config.yaml
num_hidden_layers: 14
hidden_size: 384
experts_per_token: 1
d_expert: 192
hidden_act: "geglu"
moe_layers: [1, 2, 3, 4, 5, 6, 7, 8, 9, 10, 11, 12, 13]
router_score: "sigmoid"
normalize_top_k: false
balance_bias: false
scale_expert_input: true
init_std_router: 0.0118
norm_eps: 1e-05
learning_rate: 0.007
beta1: 0.9
max_seq_len: 512
Below are experts of layer 8 (counted from 0) of a mixture-of-experts language model. Rows are named router (the router's row for the expert), gate (a neuron's input weights, with its number), up (a neuron's input weights, with its number) and show model dimensions 0-127. Each number is 50 + 15 x the weight over its row's rms, rounded and kept within 0 to 99.
After each expert's rows: a language model's description of what the expert responds to; "mostly gets" lists some tokens that are sent to it at least half of the time. This comes from a sample of Wikipedia text that the model never trained on.

# expert 15
router:67 76 41 40 59 41 63 46 20 47 62 87 17 36 46 81 51 47 67 67 64 59 34 64 57 50 39 57 66 64 51 28 45 51 23 34 55 84 27 39 26 47 83 42 49 19 17 57 61 48 77 41 55 19 37 46 26 37 31 69 67 69 45 50 60 39 32 52 41 44 42 13 60 55 32 50 40 78 35 54 54 64 44 54 29 51 18 45 51 28 42 33 27 62 52 16 78 70 51 28 48 62 41 58 35 52 37 29 39 51 39 63 57 40 49 65 86 54 38 72 61 61 72 50 38 38 58 37
gate0:83 53 43 41 54 39 02 40 43 56 51 55 52 64 45 29 49 77 61 53 43 50 49 49 59 26 56 49 32 48 52 58 61 17 37 43 69 56 25 53 56 49 60 46 48 20 87 65 52 56 61 52 56 43 56 44 40 48 79 39 46 29 62 29 48 61 46 34 71 45 48 76 58 60 28 70 65 55 60 40 42 66 88 65 65 60 68 41 57 60 40 49 43 59 55 70 41 68 00 31 49 49 68 58 46 70 38 35 30 59 45 55 50 36 43 58 66 56 58 46 56 68 56 62 66 42 18 33
up0:55 61 39 18 25 60 62 55 58 22 65 62 54 67 47 64 47 45 73 91 37 35 36 86 74 41 87 55 53 27 39 33 58 57 64 58 27 36 48 19 48 45 53 23 47 28 26 34 56 56 40 36 75 49 47 54 38 41 63 29 50 42 41 61 59 36 71 41 43 41 29 37 11 47 44 57 35 43 28 59 49 56 60 55 33 57 36 40 20 35 32 67 55 78 40 52 46 61 52 65 52 58 57 48 55 36 60 45 36 70 55 50 52 49 73 44 34 66 36 48 40 59 49 67 82 29 54 49
S-related word pieces. Tokens containing s or S, like S, s, -s, San, São, and fragments after S such as Sarsfield, sensitive, miniseries.
mostly gets: " S", " s", "-s", "-S", " Les", " San"

# expert 11
router:35 85 42 62 80 52 73 46 28 22 73 65 43 36 16 59 43 46 90 54 39 49 37 61 57 74 27 51 54 45 48 53 41 33 12 39 56 71 39 48 50 28 78 48 62 64 49 54 45 50 49 44 59 44 31 30 26 56 33 66 26 76 43 53 79 50 41 60 34 33 35 60 63 53 43 37 53 79 56 35 58 71 56 46 47 57 34 30 57 40 28 54 39 38 54 37 93 66 64 15 45 61 40 46 59 57 20 51 54 54 45 54 70 28 49 47 48 62 40 78 61 74 51 56 41 72 61 26
gate0:50 26 32 40 47 53 31 19 26 36 47 58 39 84 22 29 44 63 65 44 29 71 58 28 35 64 54 45 54 36 43 12 28 46 53 82 41 37 61 52 39 37 56 43 47 81 79 48 49 39 38 45 84 55 52 47 47 46 25 34 50 64 16 61 80 46 53 39 56 37 74 41 16 50 49 63 39 70 54 35 53 27 43 43 38 72 44 52 31 37 40 67 56 26 48 35 56 59 74 33 61 53 60 63 74 79 18 16 71 65 46 58 59 44 26 73 41 58 65 69 66 49 44 76 38 82 53 45
up0:80 46 51 54 52 52 34 24 62 61 65 35 39 34 59 50 41 03 47 66 38 39 51 50 54 48 12 60 36 47 59 46 44 60 19 40 24 46 41 40 66 47 36 64 43 37 34 40 47 45 72 48 52 43 42 62 51 65 87 37 39 56 79 41 40 62 66 45 47 55 89 43 54 23 46 50 65 68 43 47 66 48 64 68 62 62 52 57 37 56 59 48 33 78 49 39 59 25 67 58 60 89 45 38 61 38 72 31 55 45 46 43 57 62 42 51 70 52 46 51 55 55 38 67 55 41 15 39
Early word pieces. Second or third fragments inside words split mid-spelling, often after prefixes like re, con, pro, as in speaking, conquests, inquiry, struggle.
mostly gets: " re", " con", " sh", " km", " def", " pro"

# expert 7
router:63 32 60 49 73 56 60 57 36 28 63 69 46 44 45 40 51 39 40 59 72 55 56 72 54 32 19 69 44 44 92 53 22 67 68 23 71 61 34 23 48 35 66 19 42 34 46 48 55 45 64 57 57 22 38 26 51 36 26 78 49 66 35 35 82 52 37 48 60 56 35 27 58 23 31 32 42 69 42 50 60 66 40 48 40 68 29 37 59 55 43 28 48 54 58 36 88 43 81 34 53 61 55 39 32 62 23 50 29 31 53 60 73 43 44 56 57 60 52 70 96 59 32 60 56 62 70 42
gate0:40 43 54 69 62 43 54 43 52 63 38 49 59 63 57 39 44 41 57 64 54 41 69 27 62 62 96 61 56 46 64 74 66 44 65 27 14 55 40 42 58 71 45 41 50 64 53 41 33 47 63 60 74 64 49 52 41 47 52 41 40 28 43 57 85 77 64 31 49 52 61 55 43 35 74 52 60 56 59 24 59 79 44 21 34 29 24 49 57 64 51 45 54 47 49 63 55 66 30 43 35 21 33 65 23 58 61 40 61 60 31 58 70 24 59 65 40 47 61 63 59 67 49 36 61 54 91 53
up0:46 34 43 47 36 29 26 45 60 52 53 63 50 42 60 56 61 59 84 46 51 52 50 41 70 63 56 24 42 29 75 64 41 27 55 56 41 66 35 48 66 63 39 19 72 33 73 78 58 60 69 44 54 33 67 51 32 45 44 21 48 36 60 39 54 78 66 57 53 81 40 72 33 31 51 46 37 58 36 50 36 50 52 60 76 58 40 50 47 53 42 32 58 54 47 20 44 35 24 62 70 48 35 49 26 42 51 55 47 51 52 58 44 22 63 75 38 77 76 34 35 60 25 56 39 55 57 67
Copulas and code letters. Copula verbs was, is, were after a subject, plus capital letters inside codes and abbreviations like asteroid designations, team codes, CD, MF.
mostly gets: " st", "°", " was", " under", " CD", " MF"

# expert 0
router:62 68 46 59 58 71 65 53 26 41 55 37 46 26 21 72 66 44 58 67 75 54 50 58 76 35 37 48 30 44 43 79 33 69 39 46 65 73 40 44 28 50 70 30 49 14 43 64 53 54 47 15 87 54 38 36 48 33 32 50 40 73 45 31 66 40 22 40 60 58 37 29 48 41 23 46 55 65 39 34 29 57 58 36 35 28 29 62 60 34 42 54 29 52 39 42 97 68 48 27 36 43 58 61 48 60 48 59 48 50 19 61 59 48 51 56 60 55 53 54 73 65 48 58 44 72 58 35
gate0:34 45 57 56 36 74 72 59 32 41 52 64 52 70 56 73 44 45 36 34 56 74 39 68 61 22 37 53 42 58 60 32 49 41 74 32 32 80 48 31 63 47 49 41 45 42 61 68 41 90 25 34 08 60 42 60 42 50 49 43 58 40 67 46 70 58 51 53 33 38 73 55 70 22 56 59 46 56 67 24 50 55 50 25 02 58 48 75 65 61 68 34 27 39 55 63 77 43 71 56 38 40 47 64 63 52 47 44 50 55 38 30 48 60 57 54 49 42 62 33 25 27 41 59 57 67 51 62
up0:68 19 42 52 65 38 22 46 50 65 60 65 57 39 51 47 16 39 56 39 49 42 46 29 40 52 33 31 52 22 27 73 41 41 55 33 51 39 69 52 66 30 49 33 45 48 40 50 56 69 35 74 43 40 42 71 51 63 58 43 40 71 48 40 38 34 58 67 82 64 62 36 46 29 61 55 45 88 59 45 69 59 46 70 74 29 60 43 42 55 36 37 34 45 29 46 55 43 63 30 44 49 38 56 45 42 87 83 23 84 53 86 24 44 46 35 45 40 45 58 84 48 38 36 49 64 54 41
Capital-letter word starts. Single capital or lowercase letters opening a name or code, after a space, pipe or parenthesis, like Nintendo D(S), 2000 Y(A), N(iehaus).
mostly gets: " d", " H", " K", " L", " N", " D"

# expert 6
router:62 64 37 54 70 46 66 32 53 40 68 56 29 46 24 74 47 52 69 64 73 39 47 55 63 38 44 63 47 43 41 63 24 58 33 29 62 50 31 78 64 54 49 46 40 24 41 55 67 56 61 39 56 41 46 40 12 44 40 54 44 82 59 12 54 43 72 43 48 50 36 32 62 54 32 31 41 61 46 51 50 50 30 53 42 65 41 33 59 27 00 61 43 57 52 33 47 47 95 28 23 51 63 52 37 52 34 21 56 42 49 57 62 34 52 44 35 69 57 61 56 65 47 74 39 73 68 51
gate0:47 77 56 35 65 65 39 63 73 45 81 40 68 52 47 72 65 40 54 40 17 73 25 71 49 36 71 29 28 51 70 64 58 57 68 59 65 72 27 37 24 50 33 30 54 73 51 67 37 46 44 69 49 41 33 47 47 57 52 52 49 72 47 68 61 55 47 58 41 47 50 60 60 58 57 47 61 40 42 38 46 42 50 67 50 31 38 79 41 40 30 54 41 70 27 30 67 37 41 56 50 68 62 23 46 55 37 36 41 32 45 37 74 69 24 44 47 61 50 48 62 66 46 58 39 58 37 35
up0:52 56 53 74 56 37 36 46 48 68 36 53 72 45 47 70 30 59 57 65 44 17 53 71 62 76 71 92 56 44 43 23 35 66 47 61 52 60 45 53 51 66 65 54 51 48 33 89 43 49 64 78 71 53 58 46 63 85 52 41 31 32 59 42 36 68 58 64 64 30 38 41 31 54 68 34 69 27 31 36 59 46 46 50 69 41 55 53 53 28 51 34 50 57 50 57 47 34 68 67 25 38 64 50 55 62 43 35 52 00 62 59 54 64 70 69 51 61 65 50 46 35 26 39 53 59 62 59
Conjunctions, auxiliaries, -ly. Clause-linking and, but, or, commas, auxiliaries had/has/have, and -ly adverb endings in descriptions, as in distinct(ly) obovate.
mostly gets: " but", " had", " has", " have", " or", " than"

# expert 13
router:71 58 31 50 72 43 58 34 34 29 43 52 49 42 32 54 37 58 73 44 48 62 51 65 60 32 29 57 28 47 64 58 50 32 21 71 64 54 46 57 54 28 51 25 70 39 58 53 57 60 56 47 73 34 30 41 44 34 47 64 39 62 58 28 48 48 37 52 54 60 61 44 33 42 42 55 30 82 31 66 49 58 39 54 33 62 45 51 52 18 54 28 35 78 41 44 70 63 59 04 35 58 80 55 31 58 56 62 34 38 37 48 70 29 62 82 52 49 48 87 60 65 28 49 26 60 57 21
gate1:51 44 48 55 42 33 67 65 49 42 67 46 66 58 76 26 18 29 59 50 41 38 63 45 56 38 28 53 29 44 60 58 48 58 30 32 68 30 33 23 44 69 62 58 43 48 43 45 61 28 38 52 53 38 67 46 42 16 61 58 45 40 65 39 44 67 46 59 55 59 42 65 35 71 55 69 37 80 49 55 24 12 54 51 36 74 54 37 63 48 21 59 40 55 75 44 40 46 46 54 47 77 62 49 59 73 58 80 50 52 28 37 42 49 45 62 51 47 36 51 48 67 41 53 67 31 68 41
up1:37 36 31 48 63 66 57 56 53 37 63 43 41 35 28 55 20 56 43 31 27 49 79 36 49 55 21 65 54 33 48 37 27 32 44 35 56 65 66 55 43 54 73 73 32 56 60 45 66 67 34 30 58 51 37 44 76 26 39 61 47 60 57 48 47 57 48 48 34 53 37 52 38 44 52 78 48 40 79 93 63 15 21 52 49 38 39 38 41 75 58 31 47 48 37 57 68 29 60 67 68 81 49 50 59 38 52 31 54 69 55 65 29 27 60 36 56 61 93 57 54 56 45 57 68 41 75 38
Organization name words. Capitalized words and suffixes in names of institutions and bodies, such as Union, University, Committee, Association, Institute, plus year digits in tables.
mostly gets: " Union", " Labour", " Society", " International", " Committee", " University"

# expert 17
router:47 53 49 40 54 42 90 20 35 37 55 63 53 48 46 75 61 44 57 46 56 60 54 60 80 62 47 81 45 50 56 65 41 60 45 48 87 53 31 35 40 57 51 54 42 43 58 75 68 31 88 13 61 41 39 25 37 29 37 73 53 54 60 32 56 59 57 53 59 43 64 24 68 34 27 39 55 57 58 22 56 70 42 36 44 79 34 62 47 23 42 56 48 44 55 41 89 59 51 21 24 47 40 59 48 61 45 38 53 41 33 50 62 32 34 71 59 64 59 58 58 58 44 48 38 45 71 42
gate0:54 51 79 39 40 51 62 47 74 40 62 70 81 18 42 45 47 62 30 85 82 34 46 43 47 30 51 44 50 34 60 28 41 79 58 38 65 54 52 49 53 69 54 38 57 49 38 47 29 49 81 39 52 47 37 66 62 49 52 82 62 54 54 32 46 63 43 52 42 63 40 50 51 61 59 62 25 39 82 56 35 17 48 47 40 55 52 46 61 81 36 45 56 70 80 59 49 39 71 47 32 44 36 60 45 35 36 41 47 62 48 69 54 63 52 36 84 28 44 26 46 58 62 58 59 62 51 66
up0:74 65 58 23 56 34 74 44 44 45 61 34 71 16 34 64 39 27 45 52 42 59 26 71 50 62 79 64 62 45 38 47 49 77 56 41 88 56 53 59 29 30 50 40 46 42 41 54 33 61 52 45 40 30 55 46 65 36 21 41 60 34 52 57 59 68 33 63 57 70 63 33 45 82 31 36 52 69 52 27 40 47 54 37 73 44 64 57 31 47 28 64 39 54 60 85 32 51 52 47 60 55 24 40 38 63 47 66 20 56 39 21 17 33 62 19 48 66 54 56 48 51 52 43 51 50 46 29
Naming and Romance particles. Words after was or as that introduce a name or description, such as named, called, known, and Spanish or Portuguese particles de, La, El.
mostly gets: " de", " La", " named", " called", " El", " prom"

# expert 2
router:73 54 46 50 64 48 75 52 33 47 76 55 44 35 16 53 53 47 52 68 48 38 68 66 60 39 32 52 48 29 44 51 33 54 35 50 51 56 37 24 49 36 90 48 37 33 32 37 55 21 43 51 76 46 26 44 41 30 56 54 52 69 49 29 45 27 39 23 57 60 32 44 63 33 39 21 23 68 45 26 53 48 40 25 30 46 45 45 54 59 41 56 41 64 46 42 52 42 63 16 38 56 39 30 52 30 39 49 42 35 20 42 74 18 48 48 60 51 65 52 80 68 48 51 49 55 72 41
gate0:53 76 38 47 63 55 67 42 65 69 34 57 33 63 40 33 55 55 48 37 34 48 72 36 49 62 48 57 58 65 64 48 41 42 43 69 48 43 62 52 13 31 85 71 44 63 32 58 71 40 65 39 46 65 18 37 78 74 54 47 49 62 43 55 65 60 00 70 57 57 37 57 42 44 36 41 35 49 47 69 34 06 52 42 45 50 38 38 54 56 19 61 16 50 63 32 57 57 52 72 65 52 54 53 48 48 61 42 33 35 43 43 41 46 57 41 49 52 47 72 40 42 69 38 48 48 38 57
up0:47 46 60 68 40 61 73 49 36 54 44 70 67 56 55 22 60 56 37 45 48 62 22 39 33 46 36 49 56 40 47 30 43 61 62 37 61 59 60 78 53 66 41 45 26 23 48 45 80 60 45 23 51 42 54 24 58 41 54 35 43 35 43 61 41 33 67 58 47 53 58 58 25 51 56 48 65 32 46 52 50 60 35 47 50 52 35 51 64 51 66 53 60 11 35 40 59 63 38 38 60 58 43 54 54 85 42 49 55 50 62 36 41 24 62 60 91 71 80 70 42 28 28 65 71 40 69 27
W/t/f word starts, titles. Word pieces in song, album and film titles, especially W-words like W(as), W(ould), W(reck), plus t, f, sw and ind starts.
mostly gets: " w", " f", " t", " W", " sw", " Tw"

# expert 10
router:71 72 47 46 56 46 57 34 38 45 60 63 38 23 37 65 45 64 55 66 62 39 46 72 47 42 30 76 51 46 73 62 57 61 50 37 72 76 37 53 64 56 45 42 67 39 57 48 51 79 56 40 69 62 51 20 36 23 37 52 40 91 60 36 45 46 47 46 54 65 27 33 59 39 40 36 56 67 51 48 54 76 26 47 49 37 47 46 66 45 46 43 46 60 60 51 57 41 55 35 65 57 52 68 60 54 42 53 36 42 29 74 64 49 44 69 64 60 51 69 93 79 44 47 47 54 64 30
gate0:42 46 50 36 41 46 79 31 42 58 45 75 74 52 47 77 41 36 52 32 40 47 47 26 52 57 71 63 54 51 63 46 38 50 66 58 63 68 59 76 61 30 45 67 51 57 51 63 48 59 62 39 52 35 33 69 32 60 41 54 65 50 52 60 66 79 47 78 27 55 36 42 39 49 65 52 53 36 49 47 43 37 57 47 20 28 67 36 49 47 50 63 59 57 73 49 49 57 51 80 67 59 57 36 38 51 48 37 52 46 50 69 65 62 28 70 37 49 53 49 49 57 50 51 47 46 26 50
up0:31 62 62 33 49 27 59 52 27 69 56 59 74 39 59 37 56 49 60 51 64 59 44 57 69 42 34 59 49 46 24 66 65 45 56 48 06 27 68 47 57 56 26 40 03 57 37 47 25 43 49 35 23 81 64 66 32 52 69 42 57 43 37 45 65 77 80 39 53 42 48 60 41 71 37 26 58 44 79 50 73 71 73 40 36 68 14 59 53 36 53 43 54 33 60 38 36 65 38 28 71 50 52 43 54 52 39 55 45 13 38 45 38 49 44 38 59 66 50 67 55 61 28 53 53 43 39 59
Slavic name parts, pronouns. Pieces of Slavic and European surnames like -ov, -o, -ić in sports tables, and subject pronouns he, she, they, it.
mostly gets: " they", " he", " she", " They", "ov", "ko"

# expert 3
router:68 45 37 46 62 31 80 56 30 55 57 59 35 32 50 48 44 18 43 61 55 34 34 48 59 60 30 76 66 56 79 59 36 50 32 18 67 66 33 55 38 34 65 34 67 26 29 51 50 62 64 53 56 49 40 35 41 30 20 53 48 83 64 44 57 59 46 46 35 29 55 43 70 21 36 45 39 53 58 36 47 51 27 55 40 37 48 44 76 42 50 45 48 52 36 42 75 40 59 40 50 67 51 63 55 60 66 40 72 52 21 43 60 37 21 49 62 61 54 82 68 64 40 53 52 62 74 43
gate1:72 74 54 40 28 52 42 43 47 74 62 67 33 42 34 61 42 48 72 92 53 55 26 61 55 50 36 38 63 28 63 92 38 48 57 76 48 52 48 74 56 33 32 35 53 41 59 58 53 32 75 35 48 82 45 58 51 42 53 70 61 65 82 53 28 38 22 50 31 26 55 57 56 54 46 53 45 95 50 78 65 34 18 46 41 67 51 48 41 38 63 36 56 67 38 80 60 36 58 35 63 46 54 67 40 09 61 34 41 43 48 58 39 52 37 69 64 60 57 56 75 59 13 61 26 23 43 44
up1:55 33 33 14 66 61 46 33 51 56 54 44 34 42 36 50 43 53 36 56 28 34 59 43 66 62 50 55 40 38 30 48 66 59 53 55 42 40 63 16 87 21 60 57 66 18 32 44 54 73 08 53 55 48 56 39 58 46 55 58 27 43 79 62 37 57 73 50 51 67 46 46 51 34 69 54 77 34 38 34 40 57 21 37 68 54 74 59 41 66 54 64 36 30 53 66 49 45 43 75 32 42 59 48 41 51 16 36 55 25 57 49 57 49 56 45 48 42 48 47 35 77 56 55 64 62 47 38
Table cells, place prepositions. Pipe separators after numbers in election and sports tables, and locative prepositions like on, in, at, along, near, often opening dated sentences.
mostly gets: " along", " on", "On", " On", " at", " |"

# expert 18
router:66 58 30 54 63 25 66 39 37 42 51 48 34 37 38 61 45 38 74 52 48 56 33 59 45 57 28 89 51 51 54 50 52 68 18 42 71 77 46 47 40 34 69 21 52 41 41 60 53 69 56 42 62 57 26 33 49 23 45 62 23 53 56 34 75 37 41 33 45 51 22 37 72 42 18 52 59 62 47 53 58 50 43 49 15 58 46 34 36 34 35 45 45 76 44 48 54 50 80 40 64 64 53 56 59 55 38 58 45 50 30 48 56 47 46 62 59 52 53 57 51 74 63 60 19 71 78 53
gate0:78 43 58 48 27 60 56 57 48 35 33 54 75 33 46 31 63 39 34 73 49 48 10 60 52 75 15 45 26 35 49 51 34 62 55 59 51 80 35 45 35 58 33 17 26 68 61 54 49 61 56 25 47 62 36 45 67 40 28 60 51 48 25 27 51 31 31 42 37 46 40 85 37 54 64 33 84 56 69 60 49 50 46 50 70 27 56 58 47 50 44 35 29 53 46 48 61 37 07 70 41 42 22 55 46 44 40 32 55 54 72 45 31 63 65 41 34 57 72 26 58 65 46 59 41 44 60 76
up0:58 47 77 59 64 43 56 21 56 58 39 39 45 27 71 41 37 34 47 26 60 48 59 39 33 33 22 38 41 42 36 64 71 61 42 56 50 46 26 61 34 32 37 43 51 50 47 50 24 31 57 32 64 43 41 40 33 63 37 70 44 75 27 60 60 51 56 78 42 63 79 69 66 41 76 30 54 49 62 59 52 64 64 54 56 25 58 65 48 24 64 50 42 82 51 48 37 67 51 25 64 30 40 52 44 58 62 59 46 32 43 50 61 82 35 44 70 33 45 38 46 68 72 19 51 52 46 55
South Asian, Arabic name syllables. Syllables inside Indian, Arabic and Turkic names and places, such as Bh(aw)ani, Utt(ar)akhand, Abd al-R(ah)man.
mostly gets: " Az", " Mah", " Bh", "ü", " Bah", "ā"

# expert 4
router:56 49 27 62 90 22 53 26 22 37 81 51 64 36 21 71 38 63 44 60 38 56 51 65 62 59 32 83 40 56 49 41 23 50 31 33 62 82 47 34 39 40 57 49 52 54 54 72 52 47 57 48 68 61 57 35 44 32 40 55 38 60 57 23 57 42 53 51 50 58 52 42 68 30 43 38 56 60 43 45 52 61 49 48 31 56 41 57 35 35 20 67 51 70 37 40 79 38 62 20 54 62 53 63 33 65 41 37 30 46 51 59 84 38 39 57 55 64 55 78 64 81 48 59 25 75 39 27
gate0:35 63 30 61 69 66 69 59 41 37 79 55 34 66 43 35 44 34 47 50 53 58 60 30 70 56 41 40 39 44 68 50 59 55 53 54 50 38 53 38 60 68 47 68 43 43 63 37 44 35 63 41 30 45 53 45 40 76 51 54 47 60 43 34 34 55 37 16 54 50 52 33 62 39 51 16 74 72 18 48 84 74 27 44 55 53 58 42 40 53 58 63 27 44 57 30 38 27 57 44 54 47 33 55 33 55 30 38 64 67 49 41 37 48 57 74 30 53 57 29 35 44 54 46 49 13 42 46
up0:44 68 53 41 45 43 32 60 52 38 46 47 47 79 65 34 35 05 36 32 45 34 53 65 66 53 72 63 66 56 43 67 53 35 81 70 42 25 63 27 53 57 38 59 41 23 43 38 42 56 68 66 32 33 40 34 42 28 60 56 57 53 77 55 46 23 19 58 48 39 52 55 49 80 41 55 59 32 39 65 43 39 56 56 47 50 41 65 48 57 26 60 70 60 36 36 34 53 42 52 85 48 60 39 63 64 52 40 25 65 62 46 41 40 46 49 48 48 65 63 57 68 57 26 41 32 49 45
English given names. Male first names and first-name pieces in biographies and credit lists, such as John, William, Mich(ael), Dav(id), Mc.
mostly gets: " Mc", " William", " James", " David", " Michael", " Robert"

# expert 1
router:59 60 39 36 85 33 66 41 21 67 43 51 50 60 44 43 34 30 52 53 55 56 52 54 42 32 47 54 40 62 53 39 48 57 28 43 36 75 35 51 61 53 60 26 37 52 44 41 47 61 64 43 49 48 51 30 12 37 22 31 44 78 52 40 64 55 47 55 69 45 40 51 62 06 34 35 81 58 27 51 44 70 56 46 24 50 49 57 48 28 35 42 27 66 40 59 59 63 64 45 53 54 54 37 44 46 41 56 52 49 35 56 79 66 51 54 37 58 45 57 39 66 36 49 17 49 73 34
gate1:47 42 48 51 35 50 40 47 40 46 47 48 42 42 45 24 53 52 52 26 58 52 61 68 47 84 32 48 36 54 38 53 57 69 73 64 76 57 36 32 50 60 50 18 80 48 59 75 54 72 34 23 45 61 60 43 60 62 41 82 56 59 52 46 67 33 47 73 49 76 41 63 66 60 80 47 86 76 61 48 69 48 73 52 42 31 46 54 52 75 51 36 76 45 72 47 25 44 48 44 63 99 53 37 41 52 61 25 43 52 37 52 54 26 48 62 28 73 53 29 63 60 61 42 27 40 64 74
up1:45 34 43 39 42 39 72 48 71 50 58 42 43 39 52 59 59 75 37 61 31 53 55 41 53 20 53 79 49 38 43 57 61 45 39 35 61 53 55 50 66 36 75 29 68 26 52 23 54 69 56 41 26 46 62 59 40 68 71 39 23 40 28 14 75 78 38 58 35 71 63 58 35 32 57 50 16 36 68 52 71 32 37 43 58 56 45 66 72 70 52 14 49 41 52 54 25 47 41 58 33 41 53 55 50 29 70 55 56 57 30 30 57 45 61 77 49 34 34 57 65 66 40 15 37 50 53 28
Infobox and table labels. Field labels and header cells in infoboxes and results tables, such as Location, Votes, Date, Coordinates, Preceded, plus leading dashes and pipes.
mostly gets: "See", " Location", " Votes", " Date", " Coordinates", " Preceded"

# expert 8
router:77 65 42 53 58 35 91 45 35 41 72 61 65 47 20 57 43 43 64 61 53 55 50 74 68 48 27 78 55 50 44 55 28 35 61 72 43 45 33 65 48 40 44 41 40 18 57 52 43 41 71 53 89 30 27 49 38 29 33 39 45 73 48 31 48 47 46 46 65 60 67 19 56 53 32 34 59 67 23 51 47 59 48 62 54 43 23 47 69 41 59 51 50 72 51 45 53 41 74 43 54 50 51 61 41 86 40 49 54 44 42 35 78 54 52 49 43 64 52 50 49 58 57 24 62 84 61 18
gate0:18 40 36 67 39 67 47 56 62 33 46 73 60 71 84 52 52 42 63 27 62 52 43 61 72 54 57 62 53 44 43 36 71 39 42 39 20 49 39 65 51 52 44 53 35 59 39 36 47 65 74 84 58 45 28 77 56 33 30 67 71 71 40 47 33 35 55 54 51 75 54 38 26 66 40 44 69 44 54 30 63 71 60 53 57 65 65 40 40 79 35 68 48 34 71 34 48 66 71 57 55 63 33 42 52 39 44 66 34 61 51 56 30 48 35 44 47 18 42 60 47 46 58 21 64 37 70 58
up0:40 51 49 39 52 42 36 64 40 60 77 44 72 63 29 52 56 52 46 68 49 36 36 40 50 60 45 70 38 43 55 29 11 39 29 31 53 74 37 81 38 54 58 55 45 41 48 66 65 36 34 61 42 62 33 48 33 56 65 52 54 49 67 64 40 69 59 46 54 50 56 57 48 57 68 90 53 48 22 62 08 45 54 42 42 67 64 60 43 32 54 79 70 47 50 49 72 34 44 61 32 47 43 56 41 19 68 46 46 24 41 37 28 51 51 46 53 54 43 33 27 52 30 56 61 70 78 58
Directions and word endings. Compass words and physical nouns like north, road, river, border, plus mid-word pieces such as pass(es), south(ward), percuss(ion).
mostly gets: " north", " road", " east", " rock", " west", " south"

# expert 9
router:59 69 28 49 95 50 76 35 43 39 61 64 33 54 44 45 43 69 83 64 56 61 52 66 65 54 36 67 50 34 61 59 24 44 20 57 68 68 35 57 57 69 52 45 30 39 32 70 92 51 52 36 49 32 39 38 55 42 52 43 52 50 49 65 66 47 54 39 55 32 62 12 57 44 36 17 59 54 53 41 43 52 62 44 34 46 36 58 53 21 61 55 62 69 62 32 80 61 69 32 38 72 47 46 26 63 19 51 37 53 31 59 58 23 58 46 65 72 60 68 48 72 51 51 35 73 72 51
gate0:68 47 54 53 52 55 50 28 49 46 64 68 69 63 45 33 61 53 54 30 39 65 52 53 50 72 53 60 57 45 23 44 75 44 68 45 46 26 55 57 74 31 62 44 43 31 43 36 58 30 26 57 26 50 51 27 64 42 36 24 70 44 44 53 57 56 65 20 53 60 53 40 44 60 46 38 19 48 58 52 48 43 58 32 42 29 30 32 52 50 45 43 38 66 40 38 48 51 41 23 53 36 72 55 56 50 39 26 30 61 28 64 46 54 40 48 54 49 86 65 55 52 40 56 49 64 44 55
up0:37 12 46 51 31 19 38 66 32 39 51 57 77 42 69 42 42 43 59 58 51 41 57 35 52 43 61 65 48 35 60 43 23 38 61 56 44 52 31 48 68 45 71 62 43 53 75 72 56 49 68 42 72 48 33 71 49 47 54 56 65 44 37 35 78 54 46 49 27 68 25 65 39 65 59 58 73 61 39 14 51 24 78 72 30 65 56 62 66 52 56 50 62 51 32 15 39 31 58 44 70 52 22 51 48 35 48 63 47 67 38 58 53 46 38 51 58 26 23 27 56 54 86 27 75 51 49 51
Punctuation in lists. Commas, opening parentheses and colons after labels or numbers, as in Infraorder:, Released:, born dates, vote percentages, and country lists.
mostly gets: " (", "):", "°E", "\":", "°W", "',"

# expert 12
router:79 59 44 61 53 56 73 46 50 44 41 62 44 45 54 53 48 71 57 57 64 42 71 43 77 37 46 70 52 58 49 46 28 58 33 45 65 49 51 45 51 38 64 35 49 36 41 73 58 45 53 39 48 35 45 45 30 44 20 53 21 73 44 25 64 71 26 45 60 56 36 33 47 32 38 39 56 26 43 59 62 67 44 50 36 35 40 46 64 65 23 29 24 63 45 26 69 41 60 28 35 50 63 63 38 52 36 46 46 44 18 34 65 29 57 70 58 52 36 55 76 57 44 67 27 91 50 47
gate0:39 48 54 41 44 39 38 51 46 59 42 63 68 33 40 22 36 55 65 38 50 23 32 51 36 60 37 22 36 33 65 47 40 61 43 49 46 49 39 34 60 19 60 24 42 60 60 63 34 48 53 57 47 51 43 62 50 70 56 42 21 73 36 45 46 47 44 45 31 69 50 45 32 56 49 68 78 77 21 68 82 59 54 43 66 43 46 39 53 33 37 85 61 62 52 50 08 65 40 46 48 45 50 36 67 91 60 47 63 47 27 51 42 19 47 49 57 57 89 42 51 50 39 71 56 45 57 61
up0:56 59 48 62 48 61 40 67 35 45 45 64 55 32 45 36 63 33 62 63 54 61 62 43 39 63 45 56 63 33 29 45 25 55 35 49 42 54 53 29 57 64 54 30 55 60 58 60 58 56 51 43 33 43 57 49 46 54 31 24 82 21 62 42 22 68 26 51 43 19 58 38 57 43 70 59 61 59 36 13 42 21 41 37 70 29 63 40 56 17 40 30 52 52 56 17 34 33 40 69 67 88 29 44 75 45 60 65 39 36 30 55 21 61 42 58 58 71 47 59 52 37 26 36 46 47 48 75
Quantifiers and ordinals. Determiners and numerals like this, same, several, three, following, and ordinal suffixes such as 16(th), 9(th).
mostly gets: " this", " same", " some", " many", " these", " three"